From a checkpoint of a small mixture-of-experts model trained on Wikipedia.
Training: 651M tokens, 4966 steps.
Below are experts of layer 4 (counted from 0) of a mixture-of-experts language model. Rows are named router (the router's row for the expert) and show model dimensions 80-119. Each number is 128 + 24 x the weight over its row's rms, rounded and kept within 0 to 255.
After each expert's rows: "comes after" lists some tokens at least twice as common just before its tokens as in all text. This comes from a sample of Wikipedia text that the model never trained on. Tokens count by the router's weight.

# expert 20
router [160  89 128 119 157 124 119 121  72 105 117  95 147 165 139 136 118 102 148 154 116 125 152 134 117 140 164 125 154 133 155  86 163 105 128 110 130 102 137 172]
comes after: " |", "–", " (", "|", ":", " in"

# expert 16
router [136  94 136  92 130 114 111 119  79  74  85 145 116 157 117 113  87 176 129 106 115 104 160 141 125 152 131  84 174 130 147 148 126 112 131 136 134  97 156 166]
comes after: "\n", ".", ")", " |", " ", "=="

# expert 17
router [123 132 140 146 141 121  65 143 138 103 129 129 125 131 131 111 128 133  98 104 132  82 169 128 158 131 122 102 153 134 129 138  89 118  95 129 120 149 109 134]
comes after: "\n", " |", ":", "|", "1", " 1"

# expert 1
router [145 134 107 111 125 113  75 135 151  99 101 113 152 110 152 117 105 119  92 128 103 107 156 130 182 133 107 113 187 146 119 151 125  77 117  95 113 108 124 137]
comes after: "\n", ")", "a", "i", "\"", "o"

# expert 6
router [127 119 125  99 116 119 102 116 130 109 116 101 116 159 117 161 115 153 123 153 148  98 186 102 177 100 112 128 144  99 135 110  97  98 137 144 183 116 169 149]
comes after: " the", ",", " that", " a", " and", " w"

# expert 19
router [143 149 116 110 128 134 104 158  98 120 107 129 105 109 151 134 129 156 108 156  92 133 175 147 124 114 157 109 168 147 136 126 103 142 129 109 161 132 137 167]
comes after: "\n", " |", " D", "|", " R", " St"

# expert 5
router [124 116 130 100 128 102  96 143 122 116 119 104 121 162 127 100 118 170 136 145 128  86 171 113 135 100 120 112 136 142 115 144  84  95 114 135 148 134 114 135]
comes after: " |", "-", ",", ":", " of", " the"

# expert 11
router [157 120 152 103 133 114 118 130 114 123  57 126 122 209  89 116 131 144 115 121  83 107 111 117 158 105 117 119 155 108 139 119 132 117 113 136 124 117 135 130]
comes after: " of", "ed", " in", "ing", " to", " for"

# expert 7
router [107 125 125 130  91 145 104 129 109  96 115 135 107 148 148 166 113 151 135 108 101 122 131 122 154  98 113 111 174 155 163 131 107 142 125 142 140 153 140 159]
comes after: " the", " a", "-", " and", " to", "'s"

# expert 4
router [151  99 125 147 128 118 104 100 100  67  91 112 130 147 142 157 119 114 110 134 107 116 140 105 140 129 115  89 188 106 159 108 116 104 140 142 138 128 175 164]
comes after: " |", " ", "–", " 0", " 1", ";"